From a checkpoint of a small mixture-of-experts model trained on Wikipedia.
Size: 14 layers, width 256, 53.2M parameters.
Experts: 64 experts in each of 14 layers, 64 SwiGLU neurons an expert.
Training: a variant of Adam for the experts, 5447 steps.
Below are experts of layer 10 (counted from 0) of a mixture-of-experts language model. Rows are named gate (a neuron's input weights, with its number), up (a neuron's input weights, with its number) and show model dimensions 0-255. Each number is 200 + 30 x the weight over its row's rms, rounded and kept within 0 to 999.
Before each expert's rows: "gets" lists some tokens that make up at least twice as much of what it gets as of all text. This comes from a sample of Wikipedia text that the model never trained on. Tokens count by the router's weight.

# expert 24
gets: " a", " the", " was", " an", " is", " as"
gate1,228,159,192,208,223,218,228,191,308,155,192,159,203,159,210,168,265,127,200,176,244,185,277,201,186,210,184,212,143,217,254,146,232,236,213,148,178,149,197,219,171,182,191,220,219,185,201,230,199,204,245,187,232,194,214,144,234,171,192,194,191,177,210,249,199,257,230,182,213,178,180,179,219,168,158,215,167,167,189,214,188,208,210,275,150,252,188,256,200,181,192,192,167,217,243,211,180,225,175,227,175,214,242,227,191,164,177,177,257,199,215,141,157,199,201,203,237,247,192,169,200,236,165,209,202,179,183,206,213,207,211,215,213,197,217,197,192,235,257,156,166,217,224,209,199,195,285,207,213,223,231,219,209,196,166,167,225,201,211,270,179,164,196,180,264,243,237,217,163,195,199,193,158,220,202,238,175,164,159,193,156,184,210,188,204,209,176,208,189,233,229,186,182,203,178,154,197,193,278,192,179,190,220,253,177,200,156,194,136,178,174,224,182,182,205,211,189,232,171,201,244,176,176,167,181,185,228,226,195,253,230,212,211,213,175,190,183,214,198,139,195,192,190,202,175,190,228,224,205,171,161,240,220,259,172,200
up1,225,175,209,216,180,183,195,214,159,172,177,228,227,205,172,228,210,205,240,232,273,205,218,185,177,213,219,281,173,175,210,275,140,173,200,149,229,197,242,235,204,203,195,191,227,202,221,227,206,225,196,217,224,168,171,192,160,190,146,168,204,212,164,169,141,179,163,187,165,186,162,192,193,206,156,212,243,195,206,248,160,204,227,220,223,206,162,252,169,207,202,197,238,184,242,195,163,201,215,196,201,218,222,203,197,217,240,236,191,181,187,180,205,246,209,199,242,235,295,151,202,186,215,238,218,199,176,143,177,224,216,201,190,150,212,185,192,250,231,202,177,167,248,174,120,217,178,200,232,171,235,142,210,203,117,299,184,196,208,197,204,188,233,258,200,232,170,156,186,189,212,143,248,185,166,198,156,206,175,204,215,203,170,180,220,259,209,162,194,271,201,150,168,214,212,218,166,221,175,222,181,181,185,261,165,195,186,157,169,217,262,213,181,244,198,203,228,231,225,188,211,183,207,198,205,237,210,201,211,172,228,220,213,220,224,214,113,198,193,224,212,215,153,200,196,238,210,204,231,190,210,180,213,212,197,203
gate2,215,205,225,187,170,180,213,207,249,208,206,196,190,229,288,202,217,213,215,226,232,221,180,196,229,200,211,208,147,183,193,150,227,199,203,191,166,202,207,194,139,249,198,198,255,218,188,185,207,153,248,238,215,235,190,118,178,167,159,143,247,282,182,246,232,163,226,212,181,202,173,184,203,238,207,163,198,180,232,164,174,215,198,229,208,182,209,228,182,223,173,172,194,203,215,271,190,206,236,180,216,206,244,158,184,218,257,174,214,145,156,224,184,177,177,165,193,205,206,248,225,206,215,207,143,228,195,159,183,220,205,203,140,250,159,198,177,214,208,195,164,180,218,118,186,210,191,221,174,176,264,216,199,191,167,220,214,230,191,201,231,224,179,229,222,165,183,197,210,170,189,201,192,185,190,199,204,168,162,201,178,172,162,229,238,200,211,192,207,251,155,206,171,168,178,198,183,185,229,164,174,181,245,191,222,197,155,162,129,250,215,230,224,226,216,224,210,208,114,218,228,206,164,222,209,137,197,216,145,194,194,205,205,208,134,207,273,208,183,156,148,213,150,216,176,153,164,233,203,260,218,193,203,212,206,190
up2,181,175,167,226,179,201,187,214,230,181,199,174,158,149,233,169,239,181,236,207,202,246,198,143,169,219,232,162,203,231,175,222,168,215,226,197,187,178,251,211,159,182,264,157,206,208,187,164,191,122,142,242,196,198,223,220,196,204,209,188,218,197,212,218,226,181,220,169,242,226,167,183,146,140,143,170,187,207,218,186,235,191,211,189,214,220,157,217,247,217,212,191,190,199,197,240,193,194,181,185,165,211,170,189,138,174,228,176,177,212,276,232,266,222,163,220,249,156,205,139,216,195,222,228,213,171,169,201,228,218,244,234,212,212,168,173,169,214,178,221,145,185,175,222,187,249,211,224,203,192,192,157,200,166,155,240,207,199,208,177,218,234,186,204,129,199,172,220,201,231,249,162,188,200,243,198,220,248,216,175,240,193,182,171,165,203,201,223,208,246,197,227,171,183,213,156,152,209,143,198,166,195,246,245,175,211,204,221,202,190,153,171,188,222,125,186,234,260,217,214,222,209,269,167,135,218,183,180,182,188,184,196,216,192,151,199,145,199,194,212,181,165,244,229,194,152,221,271,224,221,204,163,164,219,231,194
gate3,252,164,177,209,239,195,231,164,209,182,182,194,203,219,195,169,240,232,172,201,235,154,212,246,206,213,177,245,192,243,215,180,225,262,230,221,241,185,151,188,167,227,232,226,197,217,156,202,183,183,221,208,194,217,168,214,185,206,149,245,196,214,204,210,186,234,245,243,226,181,179,181,243,211,146,244,214,201,227,219,175,204,170,238,248,215,215,190,244,213,178,174,241,299,164,178,188,227,171,203,186,174,205,211,201,166,198,149,136,221,198,128,218,204,214,224,222,227,226,130,147,199,226,209,182,199,192,212,221,202,227,212,194,197,187,208,202,188,158,261,237,226,182,161,199,214,259,217,151,188,224,210,199,173,130,264,220,171,224,230,237,222,160,185,187,201,181,184,207,202,176,169,191,253,203,239,169,151,232,180,183,174,195,191,175,190,253,195,246,249,202,249,217,193,164,211,189,208,263,210,189,176,208,199,147,149,185,186,197,182,213,205,212,202,201,208,204,186,184,214,266,207,207,203,212,154,229,207,192,208,172,146,210,187,224,221,174,248,265,245,152,257,205,236,245,178,201,186,220,227,103,214,209,160,187,210
up3,223,200,215,183,228,183,192,199,201,154,207,258,182,175,171,217,180,206,220,233,146,258,230,182,215,166,234,213,155,224,156,200,177,163,175,310,224,189,224,202,201,163,230,221,221,182,158,182,214,194,228,207,218,238,162,220,206,195,192,183,202,229,171,185,145,193,204,169,180,196,215,163,180,213,234,249,231,169,223,260,203,202,263,170,206,188,194,186,183,228,122,214,235,167,208,184,210,256,168,175,230,161,203,222,223,223,174,227,162,169,206,198,187,185,126,160,178,186,159,189,208,173,222,187,219,232,239,232,178,202,240,217,232,201,127,197,189,211,177,215,197,183,228,192,241,203,195,165,244,203,164,184,195,189,226,190,131,231,170,201,271,150,221,186,166,198,221,169,228,192,215,216,193,278,175,199,254,293,226,199,215,250,176,221,211,191,208,179,188,213,229,169,233,197,180,210,209,185,199,222,202,227,194,179,264,166,193,230,148,258,208,220,255,158,196,184,188,157,209,201,164,212,197,210,161,241,219,186,192,209,183,254,159,227,185,191,165,161,202,225,267,197,156,213,177,180,186,251,196,188,223,208,222,168,183,160
gate4,196,249,232,216,205,188,145,179,189,201,238,162,240,215,156,215,177,211,197,182,200,214,179,220,193,206,260,201,193,216,197,188,224,193,182,240,240,172,225,153,206,189,219,239,140,151,258,193,194,185,163,228,226,193,165,168,205,192,173,237,184,208,225,184,191,267,182,247,209,193,226,203,198,198,152,152,242,168,181,190,182,211,207,193,224,205,193,234,211,253,185,215,217,203,189,246,199,234,156,162,223,204,215,165,225,256,181,129,164,252,247,200,254,204,242,178,195,188,207,204,184,200,193,196,217,200,189,136,188,208,156,230,222,166,212,198,178,195,205,222,229,223,135,207,201,259,193,183,206,210,177,241,214,245,215,242,234,203,161,193,174,192,181,183,223,199,150,190,149,199,236,201,171,228,225,175,155,201,214,160,205,137,223,224,150,206,179,183,162,170,205,211,202,164,186,188,196,210,247,161,193,226,259,198,153,235,191,194,185,170,180,169,219,165,177,234,204,193,205,214,219,216,162,221,177,204,204,228,178,249,198,211,172,171,233,230,264,162,194,188,164,182,111,219,177,186,121,189,149,309,133,171,175,178,228,180
up4,239,218,182,232,146,228,195,199,161,205,181,196,196,211,218,211,278,172,212,213,193,225,164,194,174,190,222,171,215,242,205,185,244,178,209,181,241,198,155,176,240,186,189,207,177,222,207,213,226,184,204,194,223,232,222,170,143,260,144,138,240,214,154,182,185,196,158,223,213,182,197,273,183,137,233,170,218,223,250,204,225,200,172,193,266,212,182,175,197,136,211,135,151,202,204,152,246,196,205,179,222,231,238,172,127,227,173,179,219,191,137,204,214,194,172,169,132,216,187,186,213,217,271,156,212,178,141,130,236,197,197,193,244,178,224,184,202,202,211,219,207,211,188,240,194,210,239,256,237,197,164,183,198,232,222,244,211,218,227,149,223,181,198,192,220,224,171,195,203,197,193,190,195,158,230,157,196,159,232,229,234,200,206,205,243,170,237,201,188,182,190,229,192,191,250,208,236,209,164,225,190,189,214,195,189,219,160,178,216,163,202,181,228,237,244,209,197,190,177,214,169,151,190,146,145,161,150,209,193,205,196,184,247,186,168,140,222,247,270,198,147,173,213,152,183,196,175,259,202,201,194,173,192,184,218,199
gate5,233,157,237,210,254,155,197,146,258,181,197,160,214,162,231,216,182,222,198,181,214,221,217,224,208,200,254,186,210,145,186,189,210,198,190,185,183,192,205,236,206,217,187,227,247,234,200,196,207,167,143,182,217,257,189,156,158,152,142,168,250,231,169,253,233,196,154,232,161,222,184,242,188,222,175,162,155,231,152,185,214,200,204,177,209,190,158,240,188,176,197,185,238,248,219,239,229,220,227,212,220,205,191,196,120,194,197,210,186,197,174,194,227,142,168,172,197,218,196,165,204,238,207,231,227,244,198,192,138,179,179,248,190,186,175,188,155,239,161,213,191,204,190,193,234,199,221,251,198,147,240,216,173,138,161,260,207,170,269,228,186,177,196,267,218,196,174,253,129,146,172,227,195,225,140,187,141,124,198,242,218,163,197,255,223,192,182,207,169,190,142,212,211,212,206,186,218,172,205,247,210,176,241,204,205,197,213,178,190,161,214,248,205,205,219,180,169,211,183,225,268,204,183,183,230,219,189,196,162,207,236,227,231,210,171,176,181,211,247,210,209,180,196,227,198,182,184,216,154,193,223,216,190,218,213,200
up5,222,210,157,205,165,197,165,196,243,115,164,222,201,176,181,214,187,227,237,174,208,149,150,189,194,232,241,148,198,212,218,223,209,223,186,131,166,189,224,171,196,201,183,237,272,260,147,225,222,192,138,195,139,202,193,207,173,198,237,189,219,251,144,190,232,153,212,200,211,187,181,209,199,215,127,187,122,204,166,213,232,204,229,179,203,180,169,215,199,176,186,215,216,194,181,190,221,187,216,192,194,242,176,232,148,167,205,223,195,230,217,168,181,199,191,184,196,209,211,208,144,203,185,203,193,256,196,165,167,204,220,205,221,205,169,184,165,248,182,217,218,234,215,214,233,207,265,181,237,182,187,160,200,200,159,213,211,233,196,262,193,227,202,223,256,195,143,219,194,185,146,205,204,203,153,177,186,199,166,187,230,194,175,191,255,182,222,209,176,191,195,259,212,191,192,181,193,182,186,175,182,197,225,144,186,166,160,177,147,201,225,269,167,216,215,141,187,198,150,194,223,170,164,235,247,207,235,240,165,136,197,176,140,178,158,209,221,227,182,251,129,203,200,191,186,166,177,238,189,212,206,268,212,222,188,158
gate6,146,214,212,238,228,205,230,141,204,165,204,218,210,185,163,284,131,213,210,175,215,229,159,254,174,238,198,233,213,201,179,179,195,231,232,127,196,218,183,200,166,204,182,220,141,220,176,179,158,184,223,175,179,230,223,237,200,111,205,244,196,194,215,216,207,201,226,196,213,203,176,229,243,189,184,218,224,195,181,219,190,204,182,179,205,204,193,172,229,157,205,174,178,175,195,297,238,232,216,187,180,203,234,205,198,226,213,196,231,170,189,215,246,192,165,208,174,211,206,176,182,218,178,252,214,183,240,192,199,211,203,210,178,158,209,176,176,188,246,263,206,193,185,161,196,164,215,153,119,196,211,266,186,201,114,222,233,166,184,250,203,162,216,253,233,174,225,217,216,132,249,179,205,231,229,212,186,220,161,169,249,229,249,181,224,177,176,222,154,173,239,240,162,181,179,221,188,190,172,192,253,214,211,215,160,213,183,188,163,189,221,245,196,195,214,159,214,207,203,221,195,223,168,167,220,219,258,178,191,191,175,166,168,216,206,213,184,222,180,236,219,195,249,263,253,266,187,167,207,190,218,223,199,234,149,182
up6,232,159,237,177,200,236,189,181,190,175,215,261,183,217,213,139,244,189,175,223,215,193,207,174,215,203,254,216,169,189,203,146,159,210,185,207,188,217,214,182,235,189,189,192,211,242,228,213,131,163,219,176,143,212,209,149,193,240,259,193,210,193,179,158,196,240,191,196,210,205,191,176,210,198,156,179,217,200,258,195,178,194,191,197,166,210,160,198,176,201,151,202,190,140,241,173,194,149,188,203,200,187,196,145,213,219,219,205,242,146,208,156,196,216,180,180,176,230,216,235,253,191,189,195,160,176,112,218,176,224,239,159,185,194,150,208,238,202,183,170,199,194,241,262,209,201,217,250,228,252,215,166,194,201,188,193,172,256,205,221,193,238,142,146,234,187,229,187,195,220,139,231,219,183,167,225,184,253,212,223,163,193,143,196,202,243,191,234,212,188,204,238,221,227,209,261,206,223,163,244,194,193,228,249,204,216,215,262,169,221,215,214,248,168,173,166,210,198,202,197,211,135,178,217,209,144,181,258,215,215,236,247,225,182,213,243,203,216,230,209,151,235,192,132,219,191,196,172,187,131,240,242,229,227,220,230
gate7,184,154,173,207,179,161,175,208,232,146,190,178,220,226,194,193,245,209,180,240,193,186,224,176,205,133,227,193,187,180,178,188,236,191,227,166,208,184,230,219,217,190,222,187,191,246,205,167,186,224,193,191,214,289,150,204,168,234,201,144,264,224,179,191,223,252,171,212,209,184,184,223,190,195,138,168,139,159,229,204,206,203,236,190,201,200,203,113,232,238,190,178,204,205,216,203,208,205,175,174,164,153,260,167,135,209,259,199,202,212,251,168,202,211,220,183,212,199,171,202,196,142,194,177,178,189,181,177,183,233,219,193,145,239,214,220,201,235,183,222,209,158,194,201,214,221,236,165,178,159,206,162,212,134,169,196,204,171,188,164,182,226,144,167,171,220,177,142,174,139,203,206,184,158,243,175,184,131,225,250,207,174,175,197,245,218,219,183,225,183,182,219,195,147,208,172,210,173,185,170,203,227,237,204,144,254,198,151,203,220,244,246,186,191,202,201,145,248,214,226,170,215,227,183,207,218,172,222,204,199,235,225,167,271,162,217,207,204,181,147,219,207,193,204,194,140,230,169,152,204,192,268,222,185,207,154
up7,216,244,197,209,206,215,201,171,205,159,175,233,206,212,204,245,220,253,205,236,156,210,194,192,222,175,179,176,218,204,182,198,187,209,279,150,181,221,194,171,192,186,228,175,200,234,226,195,190,203,228,193,209,247,207,252,182,226,221,186,274,221,210,212,264,270,210,195,183,241,174,215,202,210,219,180,164,225,220,175,197,205,209,210,201,191,259,161,236,202,158,180,197,145,185,228,220,222,219,211,188,202,248,171,193,212,219,251,186,182,214,239,198,199,227,209,176,146,169,186,186,153,207,158,197,218,214,184,219,222,198,157,183,184,254,153,232,181,179,268,230,237,170,275,244,180,196,182,199,247,166,210,203,167,230,249,164,258,202,197,249,263,146,169,189,207,239,183,184,171,227,174,177,236,225,189,263,213,163,198,200,167,186,252,255,166,193,182,176,157,198,220,168,208,226,237,223,194,171,184,209,195,252,198,177,269,175,214,189,292,219,201,220,211,211,185,190,214,215,220,145,253,215,165,214,210,200,150,233,162,223,257,171,195,186,263,199,245,171,183,190,183,156,139,210,192,200,172,181,186,221,225,261,193,221,192
gate8,188,175,243,208,211,218,173,191,156,186,239,216,154,229,217,257,216,217,189,264,178,229,180,216,187,197,223,167,157,204,220,180,158,170,206,168,187,218,194,251,229,224,212,166,221,236,166,150,185,198,218,193,261,219,230,257,202,136,167,176,161,233,197,191,226,251,177,240,217,237,257,266,218,262,239,170,180,227,206,161,206,209,180,237,196,173,185,179,198,213,149,191,198,201,238,192,191,187,247,189,220,180,245,167,212,194,210,182,205,183,203,269,217,239,175,243,226,207,171,202,207,207,200,239,217,223,234,191,232,190,219,151,163,242,251,191,222,270,266,205,187,167,213,171,218,172,197,196,203,253,210,222,176,206,249,182,240,220,176,163,206,231,168,169,175,212,193,181,229,181,242,124,205,210,237,165,196,204,222,162,224,134,192,228,212,177,167,236,218,183,169,182,207,161,140,213,155,226,206,204,209,196,187,233,181,207,176,229,194,216,213,163,229,132,225,203,187,199,176,218,186,194,122,180,205,157,210,172,188,188,150,170,224,204,227,138,166,233,209,217,189,164,251,204,207,234,236,170,226,179,214,216,209,280,201,187
up8,150,217,169,220,217,236,231,164,168,187,182,192,206,211,167,173,175,152,183,204,247,187,247,208,222,183,174,229,186,161,177,201,227,256,197,163,224,212,222,152,186,135,221,199,196,211,158,200,158,173,179,194,194,236,194,190,208,188,219,179,230,187,228,195,185,188,175,185,206,210,203,158,185,180,194,229,202,245,248,237,217,198,205,181,181,210,182,203,214,199,227,240,175,176,216,200,164,163,198,188,127,154,219,202,281,250,196,217,215,137,279,201,235,195,183,177,190,180,216,181,156,168,220,136,202,173,184,184,128,226,203,213,236,152,189,220,206,192,155,208,203,239,207,251,144,188,202,165,199,196,189,175,220,173,122,174,187,255,192,168,206,148,209,191,159,179,227,220,257,156,160,201,209,202,247,179,137,219,158,179,142,199,198,225,186,222,196,218,201,152,237,236,148,244,166,250,215,137,197,259,234,156,241,185,217,195,186,188,175,257,198,188,226,184,204,143,241,229,212,183,231,149,205,220,176,207,217,221,238,194,223,193,175,170,182,234,189,152,181,144,163,205,213,197,185,249,227,166,185,169,191,161,212,179,196,222
gate9,199,153,155,232,262,177,164,159,205,214,201,179,205,218,153,225,240,226,192,230,194,223,214,252,212,158,177,125,166,216,178,176,239,186,251,211,191,194,228,184,207,225,136,179,213,215,175,205,211,225,179,193,137,251,182,224,203,238,206,184,213,246,220,222,276,235,214,189,147,223,192,197,147,196,197,164,186,187,214,232,222,216,197,205,226,180,194,209,179,215,195,218,245,195,182,144,187,197,166,184,208,215,225,193,152,173,203,147,234,157,167,205,170,223,161,181,227,206,164,195,192,274,177,232,211,166,170,191,240,184,227,192,219,181,240,176,247,213,188,201,209,186,179,244,233,200,233,186,227,213,181,174,199,236,131,188,185,235,152,203,230,189,238,168,168,189,182,170,233,179,176,233,277,191,200,239,151,184,138,189,209,195,168,187,250,172,202,241,193,193,192,211,204,208,183,244,188,212,201,210,218,249,224,194,184,225,173,239,201,262,257,183,223,202,255,210,170,239,200,230,202,225,232,209,160,183,192,244,148,214,162,145,188,186,145,214,220,250,210,202,208,187,151,231,193,133,186,291,184,178,161,233,228,196,168,189
up9,197,212,210,170,193,204,268,205,207,211,228,214,202,228,224,220,203,195,160,192,216,185,243,165,241,197,176,257,205,217,179,263,176,198,209,214,246,237,171,158,246,204,193,175,174,169,239,237,151,222,232,187,187,145,220,196,216,169,208,239,204,196,169,113,153,179,201,201,217,187,251,180,213,219,244,217,213,214,132,238,201,203,186,111,215,212,246,248,189,246,194,215,205,220,168,255,153,208,122,173,215,188,161,227,232,190,159,206,271,258,194,203,245,164,230,176,193,166,252,207,136,190,211,211,221,214,208,227,193,205,202,240,177,165,164,214,238,173,189,221,207,235,205,176,233,137,166,192,227,266,212,170,191,206,224,207,189,214,158,203,194,198,202,202,196,214,216,223,156,184,201,215,201,209,199,201,197,216,213,134,195,152,234,202,155,218,244,213,172,185,239,186,161,206,230,203,205,182,163,184,161,187,215,252,204,228,185,225,156,161,218,208,115,172,204,162,192,154,207,189,217,179,209,200,234,169,233,175,236,205,230,212,253,174,236,199,221,209,151,241,216,206,210,201,226,189,132,167,246,206,231,229,170,235,228,192
gate10,189,181,182,242,239,222,183,186,205,203,214,198,178,175,237,233,235,191,184,223,202,188,180,184,237,185,173,200,226,224,169,244,185,207,194,193,187,156,190,222,232,187,198,193,207,188,224,146,227,176,185,192,206,244,216,225,201,206,194,178,176,285,186,208,228,251,250,210,285,255,226,215,214,224,211,202,204,217,193,116,195,226,182,225,188,209,202,146,196,205,157,121,212,130,181,231,164,193,143,181,201,225,212,225,232,169,249,204,199,229,164,195,181,223,149,197,146,200,170,169,182,159,211,164,202,295,254,211,243,179,283,155,172,194,227,197,221,269,218,217,215,175,190,159,179,185,192,197,193,212,217,199,210,193,207,181,159,205,211,169,220,225,182,190,193,203,175,180,196,145,264,168,228,195,181,235,243,222,185,201,190,161,216,214,274,197,176,203,188,224,203,202,136,180,142,207,259,201,175,242,181,163,191,203,245,202,171,183,192,198,189,144,186,215,206,219,142,223,161,229,255,240,231,147,223,188,197,222,199,180,195,118,178,232,196,178,157,198,239,192,185,219,194,194,207,215,211,174,255,210,246,214,211,190,224,206
up10,220,228,182,209,218,142,221,157,262,200,228,195,163,156,194,186,177,216,230,279,213,263,176,207,242,204,207,208,225,187,156,211,159,190,147,237,234,182,228,170,201,225,232,96,195,135,153,221,232,238,249,192,183,183,186,221,204,185,199,245,201,202,212,204,202,193,219,195,237,204,231,174,181,218,214,260,222,151,213,166,243,196,173,164,236,167,172,189,170,186,170,224,188,214,219,203,160,229,146,207,281,220,233,213,220,238,213,177,182,205,176,212,280,202,132,204,188,200,267,177,200,205,178,224,240,192,237,154,210,151,228,232,187,248,206,194,211,247,185,202,147,222,156,212,209,228,151,195,228,156,168,195,238,202,174,188,156,182,161,196,182,198,248,220,200,173,233,185,130,146,194,163,233,167,243,180,171,254,210,178,176,210,239,153,206,213,224,188,166,179,196,189,183,206,197,158,192,189,212,206,212,166,258,176,204,208,200,184,183,202,257,161,185,214,181,168,192,180,224,203,269,190,233,246,202,208,210,181,218,207,196,151,182,214,135,188,206,168,178,170,245,185,193,232,181,209,214,176,196,212,192,187,213,204,209,176
gate11,184,212,184,226,197,150,224,229,236,152,211,232,208,185,248,207,235,209,207,167,216,167,198,231,186,232,226,191,211,154,161,134,194,236,220,239,215,168,217,276,190,242,187,240,208,225,213,222,184,186,217,207,177,221,122,182,195,231,177,193,203,206,206,186,168,200,157,208,221,145,223,177,167,233,161,180,210,187,167,229,174,206,209,197,210,198,192,228,185,174,148,227,198,190,243,205,188,195,199,225,187,221,207,183,201,178,277,190,169,224,213,177,220,187,132,245,217,138,190,144,188,245,203,222,235,173,196,213,192,239,163,165,230,232,186,166,181,182,226,301,147,209,179,192,248,204,232,168,222,218,213,238,246,220,198,220,144,189,232,176,196,249,192,178,180,189,204,257,114,209,240,223,200,123,266,230,201,181,153,180,200,242,197,150,162,181,167,175,202,230,225,220,181,196,155,201,195,233,202,182,179,187,256,218,167,229,191,166,203,183,215,228,158,260,141,178,160,171,181,222,200,208,242,164,188,203,209,178,196,207,139,201,160,172,251,201,237,180,204,264,176,187,181,197,176,178,227,205,196,205,180,199,186,168,225,196
up11,161,259,219,240,179,143,212,208,197,212,253,213,168,157,212,188,211,175,170,130,180,175,210,202,191,201,264,238,219,150,191,178,190,193,162,198,215,218,266,171,192,185,234,165,243,172,129,193,186,217,130,197,143,232,177,191,233,247,176,196,205,223,235,176,171,167,191,244,212,166,171,273,96,244,135,192,169,207,168,205,151,181,204,207,176,213,200,201,138,213,181,242,250,183,238,141,211,171,175,192,218,161,196,246,231,169,248,187,193,225,214,182,215,193,173,178,258,202,179,229,184,198,230,214,247,206,201,251,145,168,207,194,253,181,188,190,167,193,212,237,180,232,171,173,195,257,174,157,196,174,188,220,180,210,187,202,230,177,231,185,165,227,226,210,197,181,206,203,153,203,196,208,188,203,191,216,190,239,174,194,230,252,191,179,171,192,220,191,210,176,214,202,135,205,182,216,143,214,190,204,189,160,211,187,171,174,186,151,212,220,252,205,168,224,196,213,172,195,208,175,191,140,195,192,184,254,189,202,214,216,208,232,177,188,212,195,166,182,223,246,158,175,180,205,193,187,138,200,178,128,153,223,175,236,209,175
gate12,223,169,218,221,178,158,214,143,199,182,225,143,181,170,222,235,205,191,213,239,211,229,215,210,195,199,206,239,183,153,234,254,212,251,217,199,182,201,223,208,268,188,224,206,196,213,200,158,236,212,185,206,146,193,234,248,168,214,201,196,211,175,181,213,199,202,204,188,183,235,172,172,144,210,197,190,189,226,199,170,208,200,140,193,205,206,175,166,202,195,196,141,210,184,217,236,187,187,237,267,231,202,247,254,147,236,204,229,224,177,177,221,208,207,199,143,213,208,186,200,208,151,243,224,224,209,147,211,201,165,229,253,163,235,183,235,270,206,253,158,190,179,223,227,165,222,216,213,225,234,90,195,224,195,200,191,171,204,217,228,187,173,177,210,176,248,222,225,171,198,144,209,210,175,151,207,142,156,211,216,178,158,230,211,194,214,219,170,217,168,191,222,159,173,207,183,198,150,195,184,217,179,246,222,166,174,190,184,142,230,173,172,213,150,207,138,175,264,163,212,178,111,187,161,188,219,209,248,173,219,255,165,241,172,189,163,179,238,230,167,161,202,136,234,227,191,150,203,185,198,214,180,200,191,221,183
up12,237,197,226,187,237,167,214,143,177,183,215,158,180,231,245,244,259,233,196,152,182,203,175,278,189,138,219,185,203,162,196,162,174,196,190,241,179,203,199,221,196,209,211,247,269,221,162,163,190,145,189,222,204,190,169,181,156,148,187,180,200,246,193,165,202,190,217,190,161,174,195,207,161,226,197,181,165,189,221,234,167,209,168,217,170,150,223,191,167,233,198,169,184,186,191,228,253,203,224,216,221,244,235,183,183,194,183,180,202,251,162,184,229,197,188,190,171,277,222,242,239,228,233,266,213,135,176,181,200,200,264,185,162,208,255,181,202,235,165,179,263,199,161,216,170,232,188,210,259,240,174,173,182,197,213,250,240,235,193,240,171,200,208,211,191,259,160,205,225,175,209,209,218,252,192,191,176,152,221,175,269,188,216,165,215,186,205,193,161,191,181,204,197,196,191,238,206,186,210,225,210,199,160,222,189,182,160,173,174,249,234,220,222,169,277,252,240,262,213,185,190,145,217,220,203,210,226,186,209,194,184,200,220,165,135,154,214,256,185,206,198,238,234,198,196,250,214,189,186,204,181,194,182,177,189,176
gate13,196,180,175,198,242,224,196,173,135,204,185,241,187,255,168,206,245,168,201,256,199,162,223,205,204,227,257,212,205,171,161,181,185,159,188,219,174,178,182,171,174,206,202,177,202,199,209,182,167,178,252,228,194,255,236,228,177,252,185,184,193,186,209,237,225,197,131,198,166,177,193,196,171,231,164,191,183,196,280,182,217,235,157,185,203,206,184,205,148,209,161,125,239,246,180,170,193,175,197,133,207,197,205,226,200,213,230,114,154,180,199,174,203,221,162,207,177,241,195,132,194,230,185,168,193,150,230,242,258,199,216,190,223,200,169,248,196,209,190,208,226,201,218,259,150,215,232,209,221,214,183,204,245,191,161,239,173,207,261,281,201,189,175,184,207,211,222,208,177,244,254,164,206,256,245,252,203,185,226,199,221,201,229,206,220,151,209,175,226,202,194,215,177,187,174,182,219,213,249,253,173,208,207,202,238,171,172,210,164,178,193,192,182,201,228,267,227,223,167,208,201,220,275,191,193,185,182,233,211,226,211,200,228,196,195,178,229,185,208,232,191,188,165,179,152,233,223,246,265,179,271,177,216,192,188,225
up13,206,172,187,223,144,224,222,231,206,170,207,163,144,164,221,213,209,181,163,218,215,217,199,158,182,137,202,145,205,211,234,192,199,228,243,149,192,253,256,212,264,167,209,171,212,204,221,204,200,174,115,181,201,131,175,177,195,251,146,145,177,203,141,195,219,170,179,218,218,178,167,216,215,222,193,243,226,211,200,129,222,207,203,239,281,193,197,230,237,207,225,198,228,204,224,204,200,209,159,237,216,255,191,193,177,179,171,195,260,193,203,232,135,202,246,145,177,159,239,209,198,187,180,190,155,227,199,202,183,216,185,251,210,122,227,204,206,217,211,173,140,216,212,166,163,189,200,202,136,216,212,205,184,190,198,236,195,178,206,183,196,193,153,253,222,216,195,265,214,176,146,152,189,165,160,197,172,187,193,234,177,177,195,214,239,205,191,184,195,174,192,197,159,191,189,179,177,174,205,189,200,174,205,176,186,225,211,194,243,255,191,182,253,176,176,186,215,185,185,219,252,246,159,264,174,206,187,176,208,164,245,191,148,192,190,185,243,149,205,155,246,195,227,202,272,190,191,204,193,203,173,241,187,222,192,212